config = dict(
    hidden_size=384,
    d_expert=160,
    hidden_act='swiglu',
    balance_bias=False,
    router_z_loss=0.001,
    lr_router=0.000338,
    beta2=0.95,
    batch_tokens=32768,
    train_tokens=266600000,
)
Below are experts of layer 5 (counted from 0) of a mixture-of-experts language model. Rows are named router (the router's row for the expert), gate (a neuron's input weights, with its number), up (a neuron's input weights, with its number), down (a neuron's output weights, with its number) and show model dimensions 0-47. Each number is 128 + 24 x the weight over its row's rms, rounded and kept within 0 to 255. Numbers have three digits each.
After each expert's rows: a language model's description of what the expert responds to. This comes from a sample of Wikipedia text that the model never trained on.

# expert 21
router:130109106169148138150109148153151121145106155178167133113115090127132158093157109133113095134126124152095111099128120121125105154118097152118143
gate0:140078151129132089149098108138129107126128054109164139163166127167138126077155112141170127134120158147166119113127140121110093145153131146109143
up0:108115071166143127132143145134109132117113093122089133105089120123133082079096087098115134084118130125120112093137134125136149124132147132162142
down0:164108109108134128076147163139107103136171125099138136126123135156117087164125157147117069137148128143148072134103196153093126126120140183170156
gate1:125098124149150117131101118114076076102117129089110122133125153086162121128162131123127115184165144136124129125100129119142104100109144122126143
up1:146131135141156163121125125100113122111139133107084149143109141134117166128131129078177121116123132148096100127102132140121131130124153110119183
down1:135163140164097132122112133144080113128096138140177113118108086135134121081145133135163123126173167129115124124095137088085117133095116080158145
gate2:122122103168144109124143107151123104141112132117131098139158112118141119106132080142116070127144121130102140160146127119181138126123107156120143
up2:093110121134120103154111089065129094126106124090136104094128136154152087126132090148140087119086180182125122142134078156153124097141120176141109
down2:137132131153101112112119120115130142130126131133122124063176126152143131080152102137123097157132137125115096113134128088092125124107130144124167
It responds to: Inner and final syllables of long or foreign words and place names, like heter-og-eneous, Torn-ad-os, -bury, -abad, -ville.

# expert 0
router:100142128150154121103136133168163139112145141144128147106128126168182145103162074098117083130147151108150159119150112170108120188099120141112164
gate0:112131181157129139097078160171143161078145089125139139129163161115135148104140135134118095120125116165124127161122069131083123116127135129125119
up0:117142154120147140056158116124136120150169127130143129175093115145163119144116162130140133105134117114125140082122109118116100081139146128127155
down0:128149079073141111124108126123138208124138137088148124140115114149130156120142135134130101139128130108120131121110102154119128124135127105133141
gate1:146108118161097129112148124127140070187131100148116131159157158136177134061116094131124134103144127131127166147115117135096122122170120130107134
up1:124141116090176093152142098112142128095143160147147145109169150103127132118093126146161120120121143164170107124160150107151116184118128166162116
down1:120130118096132131146099164119109146143128187146126129137150137121154096134159154140129173141141093160133150097145121138143122142072139121137126
gate2:126113204155144118106108141116146150080110094149124102119145153112111129123116141141131172128091113100155108168089118124102155168135100110131195
up2:093107112088148137097112149118130133129145119136152118147129113084182112134162118138074135096135107170135138140130149134095136143129128099096153
down2:100097143122076120118150124125109116153094156125086135123116137126127122210093120135119092126128134147106127132087102086132122120155096117075164
It responds to: Final periods and closing quotes ending sentences, often with the word piece, plus section-heading markers; e.g. GT., 1960., ===.

# expert 5
router:156122102114161107126131145146165133134136122140179120094153113109122176119137099111085081122109149133112116081131134139091132145147120185130114
gate0:114156144113184124132121118119106121143111117086150051140086117129115066099113144110114099097173074135142127132135147090102107162129168146081142
up0:098154120142147109129117137154125128148110138138120148143126134147184109154133102149091081130137137151114101123098118163117128127174143141153105
down0:165129095105121105155113142152145097122125131117129107124138151112149138132156112126116147138142085126138114120113129099153098171125156103110126
gate1:096092149146137143121132133132138126110159106160127138073153105126133129144190127159115153164164153090156123147148150133095089158154108094130128
up1:123135118144147145125142137159108075107162118122104129115118109102170144090127133156118122091122089103075116031152115135143144118131153126123119
down1:159096087178119162144106115079117130144112138125134133131123134127085116124103136122127110108110126127127127105135140178180143135114126159116094
gate2:083143073124142104155131121113168140105157140132130123131116152078150122125121120133109096117165160056159139120128129154053169134144167131129107
up2:115132160141107088132122131099142145128095110096116089137120098117119159110141142083126099143148129131157159123117127168095148139144153132134070
down2:121148150107131097124133062136125110150137111107163153130116115132101122075159082122102099157153120133167150104111107124125128112135129158144122
It responds to: Suffixes and endings of adjectives and verbs in expository prose, such as inadequ-ate, modul-ating, frag-ile, plus increased, reduce, possible.

# expert 11
router:146109140134139133121161127139154131107155153115164127096131108104151167101136104118090087119121143158139125110131117101114129156121099148109142
gate0:140086110147176128138139138085117125116136138106146132122143122093163134169114133132126134120101158082121116133155124170116154158115156158112119
up0:106137117122137132170109112182118140107122132172131136144115126160193130128147119109138143106130135127079084125167115127136102136072091185114143
down0:138084135131152098132133139100131130165086190082181154103191144173114162138125119145102131091113132140102085099124174086125130130129152130127087
gate1:153101154139124118130149066126121121143172100098103115043115154105173143111123150099148095133164122125153120148139129085082189103124122120121110
up1:167146144127117129160101129097122136153156124087153087149139164122129173087125137152134164102115110125096136092183107136102190113132097143105130
down1:114141138093142103130104093156187083097092102124119131108120108194130141073134136084106141145116148113144076131173116150160119091080167173132187
gate2:172126127119117140144122134136141137149138153128129135097141124118176158154163129144141096105105132153098063096126121086163125130156126090151152
up2:102143154125091168126124119165167121118144104146132135129158133152120166131121127074134127136092160052124135149128170157072141111177151139128078
down2:098104129117198172128128112142129114130149132153160138139119167133137101122114143152121139139117118142087076162131115148128121102131148164117157
It responds to: Content words for physical actions and built things, such as fired, building, attack, gun, bridge, riding, train.

# expert 23
router:125120110128159148125170132125153160128165180161139085109167116111150160110131085143122158134156146146152120112152119125087096160107110122096103
gate0:139124107111159189107172127116198124136127139133125152145155165162113145129120143140144094124167125129153122143174095073130085119124128088144106
up0:139162131131118127092125147144111122044113164155178148120113122147120105080116137121111087148135128105101119155129123153102111136136121124184149
down0:085148126122123154140090149146126090164084132146163125175122117149119103119092100116100141148126108080176131111167075125087090129135101155143105
gate1:136127148126119117111128148136150115125152178136113115141144109142127142159127123095173125156130125074156106120135089137097152141133057132139106
up1:154126133153127125139131119131106146129106118170137115168120108124159146142103122130116143132118092040174128102122118122141084138146109126153137
down1:116158170150121095117132147075090109128100130123164120169128118133092153064089106121162154120124153151093159138140149118089140143095105154152107
gate2:096148119127157212137131113075181164099154227151151158125148123115142120144115096141117132114124149091148128118114119119128103135155150116118143
up2:165119145138170082099133128113193150130131145131110127151153122119154132134133148143128127126131196105121128086101118118094194125172165127107101
down2:110164106077140119132150120117090098145119076211149161117115130127073126145175107129133169123132121123129116160128099108123165134129104130140132
It responds to: Pipe separators and closing parentheses ending table cells and rows, especially after numbers or times, like 2:34 |, 91 |  |.

# expert 14
router:143114114145134154113171139105125142119153158116151125102139110133137151107159127102095130129125143148152124117163114123131082142123115107112120
gate0:135097095139099116116137109140112163160151144153146170094125172096123118142127127127186096140128136092118070173115135142116133138138110131091118
up0:146150091080139139136107096128127171107124112092136102144115099113152135131128126082113159153158114148152139133159167101088147126121186168104153
down0:115119075139125128134102137133142161158141104121117109150082135065144091161110127116131115097119129115078133129131187108135129154116094118192102
gate1:141127105142150116126142119125082111126114152129142126149148109161156141129168135129132122092137121153124134178131102161151104155106126120101137
up1:116134119135103129138106110115128117167153136128129144108112101143135154161077132124160155097128157111132158127119137108169147129132124130129146
down1:095113131119098149091068136136084122158133156150110117126116129135119116088134131137155132124111117097129132116111138083124093129154137143102136
gate2:113116125164170101159130135114115148128145135124136107099176107141149119143162119087135101138113121117122180083138184131111130149148146135134131
up2:104102109141118131142125136125141142104125142104112124148123110068123174131118129179128131116139141125096111172149130126113141158150169162126101
down2:117090107139118139207148092127135167121139088119126152107071124133142128120155108111124092118136115116161156137140120135147122106138108107080182
It responds to: Line breaks, headings and sports words in match, season and tennis results, e.g. goal, tournament, season, ===Doubles===.

# expert 16
router:152143149142132129105111116139150150126171132133156115095143064114141158122148106121106125146147151136130146084163112143111090154127094146117101
gate0:109122133148114132134117144148110107127127118180126109108128129091139127107140105169087127146101119159123122149140091114129130126151111106120135
up0:146127128164111129128160133123076144133050132138117144170121139129133111101103138137147076119126130145128169129160126143102136120141110147132086
down0:115133114123126122120131136159128105116111135125157139137068115162141116128113133149106109137092108112150174114112131117122142133121123157116106
gate1:130104160161097172180081138124111109167130149104110100169175097124150119150130077106129139161157107126089095088127126101142159118126180087074150
up1:127109142119101148153154135170119087134108078113129143121123159081138146154132113143147124180106124147114128093153127133151137098074118127096103
down1:120144110098203131149185157095111185124140112130131154132148125133161103103087175130128096125131092113198150148131095109130171130128127134109092
gate2:100136152137118149137200112158154125123209167085118118153108144126100168132135103104091103105147121121124114136118124149153120118094139158112143
up2:085125104153130121139152180184133142137151124119119123135119176147082090181117169128120096124093126101136093121107184130103146093146119131161122
down2:125140147121060128138126080112104144153121096079149138121100151145111100119118119109132129131118161114123123122139188092116108125141088158129141
It responds to: First letters or pieces of personal names, often after table pipes or list dashes, e.g. G-astão, D-umitru, Robert, James.

# expert 13
router:133109137159145124117143160169161155099121159134146125090137092126150156122160119142109143131129138141145139113122111106112124128130106117117124
gate0:112167133138135093118171193113131135086127144137120132140119129125141113087128149127110157123172095126123110126123106139109140129161130159180091
up0:130125092116127108100116152117115131142125130132132145151107157079105127124133117121127112104172154140103141081105159144129153119121118132147155
down0:152132128121112151169167155134156125127101100137143105152118073116152072072123140126129081135128106090104104124131161169121129119155130166139117
gate1:115140185103120131083088098136106111135117141148100104129118091140138108134128108148117153130097118090179126135136148146129104136147155083139145
up1:115133143115151125119132115136149131125150115126137086108124144136098169106115122148139166117146126127138172157125138144131120081123117178162145
down1:133138133107139110132172130118120126098107123108110168128127144110147130154143082148119113125141062159149130156106156134108111156145115124115159
gate2:162130174122122110118106116106163133105130129129114111112096137135156082139098142105125100133102143106072136115135104104108126126173159137117117
up2:134087142160176124131099206126129135133112115114117151116172156136123098106121140159131160111128093147136147121117140113141189150120127094157125
down2:080115160121135124086118145115131122128173148074088129096116127144126098135138111081119075094122118186139138112105126122114126149129123113132155
It responds to: Digits and short pieces inside model designations, road numbers, scores and measures, like B-29, A4086, 0-1, 1,580 mm.

# expert 22
router:133120134157157105113113157167162140148115184128127045095113097116142145110178087139117121155131155110137129131164087095127103174098112123135133
gate0:149105148151135112126144129116124129142106134150204115122128162106082134172129153115093149114159136151153117174121096168121118152144169158194143
up0:114141128134117165099116147082100149160138083136131156134170131113138131119119115135108136112094131139112076125083153131119103140119145117117141
down0:121133140104129134103101127106168070080155141140115132102174075132137148071106099136128157126113163109141128132178130089115129135139126102064096
gate1:133181152100138157153148141103129134107119155129107137092094111111136095147178157112129162129139132128134097142109125146150128172150113110138123
up1:128120118151108201126119133107124107142140135130140223140152152121117085120094165121135098138130104129145134093128145119130183124098127142128149
down1:108140105109174138153116104117118091123147117134106109173154126135130110100128151114099150124099123092121152123130128097106137132134102126117115
gate2:101147169129165140116140071121138099113104120160129132095102114123146087123113137149122127099122136214164146133132081110104099129114142154104113
up2:131142154173124096137181132122093139145138136094136129122136142120126127176140084141137110111114134163142142128143159149125131148149109221136134
down2:129163150105177142109118123130108130127156108107150167106118123123116092151116087162132122149127130121125128158138147145141126141138077127147083
It responds to: Letter pieces within Slavic, Germanic and Nordic surnames and place names, e.g. Koh-l-mann, -ić, -ović, -ski, Strøms-g-odset.

# expert 12
router:151109156147174159089114124114140152142170112163147121103109111137171143131127120115154100130120162136098121083127111147111085145096113150138097
gate0:137129148151132130102114090115113113104147131162139130106073117125142110123158135122152108149113136123126128130146111101125135146103086171149129
up0:101122095119114116119099134160135152111189116123106112168093139132087121131182125172091140141151115154130155152155173153142138114052130143119160
down0:176164158143137137136161131116107126145151112134073088119122127150134077160110132132123156118116149123105118127112179133121103135105092071103134
gate1:129120108149127156119138127184109117109124143132163144120177126144159123120148105143130086134094131119151129128090132141167167100111099129109167
up1:121059085119128056117142124117127120096160176067127145123144116170109130143116120092139152131139171109104171132151106120147090124147133071149133
down1:139139124142111105171167146141131165108128113062141123130142108151078138106132125102118137135127128157093128101176123142177108134153134103172086
gate2:117135112127145125072096143120125133113117128138127132122140124139118130095132091108190132158142116140111126135145138128064128134120139104166136
up2:116146131158132091156145123123130148129127130065116111116118115110117079130096156127111125082137124134126122106142155163131120126127165129178132
down2:140078122130117143172161174116085122103110173111117140148179147108072183125150137165174123157096142160154122064145111143164126101094135115110120
It responds to: Commas, and, or, but and which joining clauses or list items in running prose, e.g. captures, contains; support to it and.

# expert 15
router:143106131114167126110118134127148119104180150100156139105105114183146145105145084144135079153088136167112130109180099156127081160086104128116095
gate0:121130132142096081117143153161105118156158120077157155132108137130128114088175140075136146130099133102162162105081135144188089127121115129088116
up0:110108155160143145115128150126126132137122137146111116119167156098140102162149151126136143114144147116149130163140128152103112066120109098096144
down0:081115116139118148103187071118187161133107144128129078127180143133145154135154165163117137108099077110109147112139107115104113131125139137131176
gate1:077144159098132142043128141143116207124126125099090202148123107122124139109134084139126130114168122103179108125172166134126143114067094113153156
up1:146115116112154129187086141117111122132149132133117076137078141138127126152115145146146128141143128138094103121153094143120090141125126130093128
down1:091163092194122171105112094147129100132139136104092140143123135139130098128110137075080159146122131121105147112127166128130164154140088106125101
gate2:158117131122112077147086101079105108171128141087129180127124092129124127167133120127134138138129157131117159120106137118129077127139109129126161
up2:121135130113123104129117084147145132139126129111172091130126089150101125128174178095114104118143098134158191090161131130157135111135143148145111
down2:152097157146126171171082156158107168109131139117116134126145125104169079097121118112138144111125083208131138140142076156105125155142142136130163
It responds to: Forms of be and have, and pronouns, in narrative and plot prose, such as was, is, were, to be, it was.

# expert 20
router:175163123165134104113129130155135152145119132153143093122135097170129149070162130115136097150086148126149117071155085148120124114097112146122134
gate0:115163129130138141124141099151150148119086152123129123110091106143155129086111132130146161126141126157134157103146150141107066135134117193077138
up0:148119153137115111130112133090145164124155132127113122122130137161148100141087116074116122129087094105124130068152138107110116136146168168114122
down0:131125120124113120147167133100147152122149099139136126121130137112118062124184119160091138130139087152178118119132117131111138130129154113118123
gate1:122157124102100124114133114119155119116139124077106131123133139090130112101119138085156150096128128159083132114147173137134125120114161201112105
up1:088098129131152187126113128122103132160167143109128161133140158107158173139137134119093128119094201134125103124103139190137072098143130201197121
down1:151212083122101130134144096119147147165078093141152099111125130173107102124178188127091087168175099111131116131174104122086147173134106123128133
gate2:134144134120113102133131118125137130114115147128132083130117115147123130113133133096137133109138077131077134126114083136133150129147140102084106
up2:116124128117130115140145086127108166121138145147130081102141151141126100110121147156081173129113145116116126113158099112126164131115215107101122
down2:123129176130075100137093111130113143147134124105129120121108126104134151087178115162155118129127165159125171111151167134139128133109142202124109
It responds to: Second pieces of words after a single capital letter, in names and terms, e.g. P-ir-acy, P-ag-lia, S-ed-ition, Ch-am-s.

# expert 10
router:104109137154153123103136128142165115140166141129128122123137104115169143110154127116113120158119136132124139110140106131128111119111102137109098
gate0:130110148101108126141107122118134139135147152092090168126087123084157095117088099106108113131115122135113137144125126137087131123153140124146174
up0:126140154113136126130167136149147088134118118122150145094147110133125119137120142129097121132127135105134146103120117138131097147131123162121145
down0:106154060090122126173110113094101164058127145137130154136155115107114122140127149136125124127131114109085124098112110194140139133167191112122111
gate1:125126123133148126121186164118100145137076133132113151112128118121119131150148088134145115133133153116123132089075088108089169123099109126127145
up1:114105174074143129154159155125121140169143136125108120162125110121090145149136096152142125124149143128147147105130147127109164079111108147130129
down1:098113090100114123130174149184169133145112135105133133155131112137120177123143165133139120097118132100130142137133125085105117093136125136146148
gate2:130072149114149142101124123150190087113134120136127116154156109138153134118145177128150146145129107107122127129144108137138128119103111079143107
up2:155155151103142118133112183161130141142114142091108116093117102164120107127130148151109174117140123132124156173133151132124086165095128071133117
down2:090147131080104177147094140132113135112189104162142130097105087128168126133148099132144122150104147121112118141104151136063140130106143116155148
It responds to: Bare spaces and separators right before digits, mainly years and dates, e.g. By 1926, in the mid 1870s, April 10.

# expert 2
router:149134128124144130114145129112152127104175130131180126112134095178135154078160123139109103135119189167102166115160102129110113160123090131123103
gate0:110130121109128122173107122103128075153166182149159154146117140145122122124169145153150100186122110178139106118105108133098105135114158109052170
up0:147132116115073132111124102111146114125087128155121161127126137105088103122106143183147103173092126131128112122153157162135144108124129136108120
down0:124157090114092133150087123133142101155150142154116111114119100121130132114134103128121101144106092129130101135132165169126129125132138103130128
gate1:129171128101157096171160132099115140138139182110091103132179095128153114125129119115110150130096162137114115132124149131132125121121121142110122
up1:073168128124160130131135121139134126128115130122176102119139100118137145141057142117113110138145120143147123167157097106151118125117122128168156
down1:120142168123113123126112123105123163159138108140131147119124112153138105114122128122085134135137137136131107150152130136127107082112103159104131
gate2:123116108140137134120094144125109126132144121153170116139194151125093154148144141089148124067102139142135086071135130076135139105167125147102104
up2:110111132144125130128133095128140128121129118113125127113158165106095151120145118107150131114129136116131159141127098105136116120100115134134128
down2:126140148142163153116166109180161129123123129135173129141145131136155129123139106172099129111158131135116122131114120123116158164062125136138118
It responds to: Articles and predicate words after is, was, as, been, like is a, as an, was the, plus some verb pieces.

# expert 3
router:118117122174137132115113133158149133133111152122119099078138086112176149110159117124128047153113148165134094086135095154112069127101102162121134
gate0:128184130145128091104138133077102134102111127074160158098113143142107152125140127149116111131154133130112143124127133119136086130128150141118169
up0:076130118105154116097082134100119131099152119095118128160149117103121144133176099127153110132126154129130154123096184090176108111089125113135161
down0:123111130121132139129136126145121119124130104100144137079118118127094115150144158089115123154153120170139101129170139147153128113150155144166131
gate1:117114125123125148160119178096071136136160115128145125122135124141108157121098088169129205117141107157113070182078151132154119157126127093128096
up1:123083142128105108137097133128105090136132134105174136119153106100181080139111173100164136137121156133143134157123131131120156135164127131137103
down1:128095119101110130109128116116117130115123101151132099132118119147155126092122124136116125132142115130140126101158119128101140125137111185129166
gate2:135131168110131146153139128128105094127130129122138153116136131107137108101111084111121130114112134154110110050153138129121087124172122125102134
up2:111112128125081119164105103164130186108156108104146127160105094165132181176127136161130110125130156113156114180126186168095111195112139128101127
down2:146128085136150121116080123088121125123127070094091138134139063124135129122087108095166087120129136189131179136181132180132112117135155134154148
It responds to: Second word pieces of proper names after a capital initial, like H-oc, K-ur, A-h, plus name starts like Gar, San, Van.

# expert 6
router:142143102157149151086168152141147135164113150168161123111172130118108154121147129129122147146118142174129122103129100103097140164108094146112131
gate0:142103114096148128134153105137135132119125165169113133129147134128154126096087128079114112120132095095120123119148172134091127194103138135135116
up0:136157143133155128119128101132094131140146104124129145094084117190120150088111131103099143139119138101157144152166117129120119139128104102087109
down0:194132135109128160124125188160091140128154130129144126141122118075097127123101122171153121079128176139129117110110102111078155138126167133122116
gate1:152101080149147140119139128127121098155121134109155147114139154109120139156133078140113092140108095170132162164129162047124103126139131125136091
up1:114127126112098126161129085142131105123076135127115105138133101122128167135115136111123158140160116115083127115114144143154080122121111120133140
down1:131172078130153144105147127158138160103103124118147126106141164135152145121158096152084130124122149095121140127111121122201119135098134122130148
gate2:168129137161138131141147138165093089127148137090148129093128202135128111167134123126120131146084144111137144166073122154073168142115184142091129
up2:128137143095127171184122112095152102096133147168123148105120147101130107131138172130099114143119109100094120084132128103168096120062094124167122
down2:114108109129113137103123116112094143124141162107153133120129106102165141161111146149133156141127090062134108101126182160123091135142160134113123
It responds to: Numbers, pipes, colons and labels in wiki tables, taxonomy infoboxes, career lists and LaTeX, e.g. Infraorder:, | 0 |, frac{.

# expert 19
router:121159126146150159105150143129147155151125187158117098107117129161135156118148117130131113169140146166111108101133096120137125129131101127086127
gate0:089160156145141156117131123067130174127132114124129129099111115126139146108083164134139127117132190133117115118120130115136137130136076132129117
up0:121098129117168126120137144120105127127149178080200130106107113152131131070117123142134111122138136106158114158163140087159164146153129146144113
down0:139125149140169114128137130140155131141141160125139118124111124110154097127163067067124125112147144158097111151093154114084155125153095115114109
gate1:078133125133126143128108121117072139147152160152157116107127107152129137066126128149105102100097134109131135103131125096132094128128117042126091
up1:173140143155113124135124140106097155157152143075137163117130132087141094148104104115128114152115153197095128161145120103086146159140161158184129
down1:092132148191062117160171054120113130087109156151117124127123116129143117130133166137144132128124132129129127126127127132125093126147083150095126
gate2:125106122143104106166141135184134163126130157105139087127152187153126101069140146106122127119134145144087174133127103112104113163120152124057128
up2:109112176128143077146092174115159138143121117180144131129130099170121123147096137150127121148088106125116149130124145122132093127094105107141121
down2:141128142113141147104131124103135134109162128124113146130098166129155094122119097156102109162076107131130148196138079159176076134089086153126142
It responds to: Trailing digits of years in dates, especially infobox Born, Died and Years active fields, like 2-009, 1-978, and en dashes.

# expert 4
router:157146086149145101128115138177137120128122135163161118122121109137109151106146087142113066133054138112119137112124114156125127116138101173144144
gate0:129120125111131128169096157145135137114129118127113193072121110113126104089108124139137127108120181096115139128119120158122148127121159110155090
up0:120097138145104123172108123162116125175124099119118126151134116128117119123146124125118180120136125082130173091129085128124134149135137130126124
down0:092175102123078136164148101173172138128067128142114137127094137118113104119133137062140116149130123129125128170135130117110146053120115085096128
gate1:127118141138111113124130099113130117133130126139165137145119136164153113149109108104133104099188128130133156129139153124143175128107136118127150
up1:121078116148164125142162122130089103111106119110140124154153129106146065138139125113144118114084114125123157082138115130122120118123129142127138
down1:128129108138125081096126124117119104092094113122112159127157100131139130127084162131142109131118141130063144123121124098086178134128108151115152
gate2:129131149103128127142130103121130128143099138135125100171134125127107125086145163146128078153083138131158128120154112120123125097100122134135147
up2:090130113128143160107111126168129131130137133129165159122097143130095108095163136134173101094113146124166070127150100124118106146128150109137150
down2:129116163155157134142105135141178115111112126092181148140169127132118155112108101139138136118104095084157155094118124118088127133115124139123108
It responds to: Inner pieces of ordinary English words after a consonant, as in impreg-n-ating, superv-ision, ingr-ed-ients; also mother, sister.

# expert 1
router:115122130198159150116144161164144140105121135128181082115147131147145141117132080165096123148098159140138131123128113157126101165113089141112114
gate0:110163128144142138089169129079159112117136136132140106159095146135142167188072130117122116142165162137166149148133126176104143141136125158137142
up0:165156123137113149050146119108100073143097087118132071114146100107150130178127149124073121113126145146182124110180136150128142082132154166116134
down0:161133121101129080159142147085119127126142188178117104181119134123116105099115131100143134170107144142177126089123149107131140150102097115135160
gate1:158129165181157163131117138129123180120120120130145172141116111129131143135084073110142140183127105132185156156130076135119087131117135126125130
up1:128100134131159117096042151167108114116162147068121088165132091145130096130156158141128207111104124116111154123180130142133133118131082069133157
down1:093154128098135126141136131126186137103102116124088138149146168148133142093171142084120099124169146116127165148111115158101150126092103156129139
gate2:107170139170128128124116087132118123131135128137139109142121112125156056124096158142145113116129156159141138153130108136142117144124103173133100
up2:159117159138115128099078077108131127152107164128136131127137109134140077094089059068154131147138162120123165148156110161129170111136129179129126
down2:121166127093108130133082111073174142097165131153103113094100106129139096156117140102135150116104156142169189124179147120129136134128116133140123
It responds to: Tokens opening or inside quoted song and album titles after a quote mark, such as "The, "I, You, Love, Down.

# expert 18
router:118139128173153170086153131109148133169129142156142133127138126151145162114154119120091118180131160150153165124148095094092135140122089139080119
gate0:162140112143084146144083125121126159141106123126114127154129116121126102109121164164094103126132145134133136130116134092115170138110129130144138
up0:124094097135167129111145112091097130149121150141151158159144121152140141124130108121112129137119122083086150106109124128201143085151164143163129
down0:135139155117081163133101173136105114100152158152123166139163142135124128112111128129139097113140120143139129140142093094213124142137113113109132
gate1:135124130108127128136166113145107114129090096140129120115128128079128181107105152126106103137107090124148128084115133134123166145082128127153125
up1:117138110116126108133122158190138128133135117095121155108111133152111151138111161135097163174126154135132157131105137095118121135155136101147129
down1:184111165092076091118119133178137120121108148128173146141124109128102116124125116147101160117137075135101129104133088138085118098164112115106101
gate2:101167131075110145126103110101131185075135143156148189126135145105116151126122145172117149111084100105115149138119093130139097150140111080097173
up2:138116129177133131098135126110151132149123123131137130128153112142133127127094089091148095129139159147120107124131135105134132114103144142105118
down2:132124120127125117139113133138137124128142132128143123083186097129121141117116092095202129108081077090152144129123058154159118153126120128133150
It responds to: Pipes, decimal points, percent signs and coordinate symbols between numbers in census and statistics tables, e.g. | 47, °N, ′.

# expert 7
router:126129116146144155106187144109129166134128138136137128140106120122157168092140138113112110150117130167116164128133112117114153147140102144113128
gate0:115144156137108126144130154138132142110133139139128088173128149077128119145142093119105123127108133132094141148127117136084120131077117122110128
up0:129123109126166135099177145138138135160112122095119144136107110121139112131164161118129107151066101116136139127142070179101090149114130138110094
down0:108074097082134130156136125175134096079128150111131118101125138142096131165106122157156137145147127137114123141144100081094088104089164107120133
gate1:148156170109123149076146124081080111152128127116155116125117110123110155146117143117139097115117121139137131140111126210136151209155111137119135
up1:122117157116103153138120132121140106165088131086157105111153107135109118134123081114123131138135109103098119138097127140111072121094102104104166
down1:164141173180120128125116157122140104149089101125153151115144152110133144189117154191126126159150145140118129090104141131132127123133083118077120
gate2:138098135126149130144128136110086151131125159113091154101122098111139116128129137127098131130124128113124139134128103176135115129133154112181098
up2:142133124126152133196182134117096086106113103170144138128102144140135115150070125141127129176142110136107088148118148130125134117092080117118132
down2:135133146132136137120147097125114186162071127141173162109125121131126117145116171128132130145142137161104159109108159128131115110071152120124120
It responds to: Line breaks, headings and sentence starts in place articles, plus coordinate and area tokens like °W, km^{, east, south.

# expert 17
router:132142118153149182111144138124143134116133136107146089130135098149143148099125109139104142165089129128143148126139120123104076133127104124108124
gate0:128147124198141138121175193163127178096129113136126127149134127145093135084129128119141167105080111126105147121116151093078119112133132133109113
up0:116118107139131124128117125095069158120106148141171111148155124136092162095126141094164107119101126166147099082124113132102147031199082152114076
down0:126129127095099150127121141144068156133132074123140086114148120117083096116110108103128141162156077140125112129159123144141080160127137138154135
gate1:120141099126137117121078144137119116130124144114120077126137099134091126107112125138124125142102135139132140110100083193115112127160126149101149
up1:121114133113106110204086106114122130139114136127133070117098121161141101134123099149132151167129156138116136139141126088105104114168116087143132
down1:107105154157101156131127095110117075105121098162134128083103151150125140099133095106087135144125113131138167122119091143169103131216125150113132
gate2:156145159125142157120119140139156128145116117117109143186123136167122142091118128099128206125140142115148165142142128134126139116126104137133121
up2:121127129131113129109140115123163179146113199128123086106172113154149114141132150121090143076130135137143151135101111155128085145151150143148149
down2:129114099114148142142130121121146117104119122119143098108105124061140156080152123129104122150132136116124121118186103150138143148124134122135112
It responds to: Words about films, albums, songs and TV, such as film, album, episode, chart, plus phrases following award and release mentions.

# expert 8
router:124140124157138157124127146137146136139126127136148131115125122145153138109146099085120132146108135152112142115170097137099107114127099175100128
gate0:134154132142122133144149155132116148130122110094120135150120122136170158133120130136127128122145111136141120114116113080112114127175151165154120
up0:117109111153150128118143106159078135146113159131088143136149132121166097126151133105106153149109159112103131128155111132136109140151105144128106
down0:098162127103104122094126094148133113141096074112114130086139084133166110084157156129133138158185195103155133117132153111136086121122126171114140
gate1:111122105139200179124122114128142099121111129123119106110125108136118119162142136106152133117124135103090105135152125125129123130113115150069101
up1:160152104185123152158122114181086140144123139100128147154106130091120159144128153116145171155112118107151117154119104120096156098147130103136168
down1:092122130159116151122178128154124129131144127128160108116141164114140117117128133127167111123162115157167126120059102126146151122158118117158131
gate2:138157122168147194172145145138129115105067116107134126154134099079112093129171098118132121100105119169093101112111123132169125085145133148124138
up2:138131129142118141131101154136127164125138132119113106129187126127113114136118133111085094138122128129135139115145125135119116101117126115108129
down2:154139064122136116130081126062074134107167098111113138151077128135137097142118128111184123114129102087143176127134171142113130125141160132114131
It responds to: Nouns and name pieces for governments, parties, armies and nations after "the", e.g. government, Party, Army, National Liber-als.

# expert 9
router:133133135128156164117117133140152120116160130110133105102152089126160141119128134097120081170129153121153126123192105123139072156092100118108103
gate0:158127167148127160102146124099112116148123119142146123115089132158110128123118140144158089122124158123147116089126140123128164083113097139143139
up0:106103099134137131145104052169102152120143165113160119126100091108097137098118171105133136107117121116115070124192124124096117149122149154129141
down0:080142083088139107094049093124172091096113110110113098103085164100129148125097135131101102114133146166132104168150136117187136144123171140100160
gate1:134102123126154130147100085131135116145089090097073111107152116072131127131173175105113122150137162111125153101138178106130118129113140138159162
up1:133133127116108134139155101152121144147126112122115112115132173107099130152109143102135138121159137072135088117115103128110084125137171103147138
down1:073130120118152159133142068087182134113107107110102115148107148124146136123106127102156135148110127124136126126120126111137125142122125114119126
gate2:061135144151127159130123110110131132129115149138065122120141135129137125128124146131086122146124102096154132134170173102177149118169146158120144
up2:136188068167119127126131123125146151120087110133128111160144139152128156104138167073115137110135138136101118090165140133116133102166130128107161
down2:127129111155123121144113142110129131157147116119140098147137103146148137122119117109119130087115118126148170114109183101147146077135146160120129
It responds to: Prepositions, possessives and clause openers in life stories, such as After, while, from, of his, due to, her.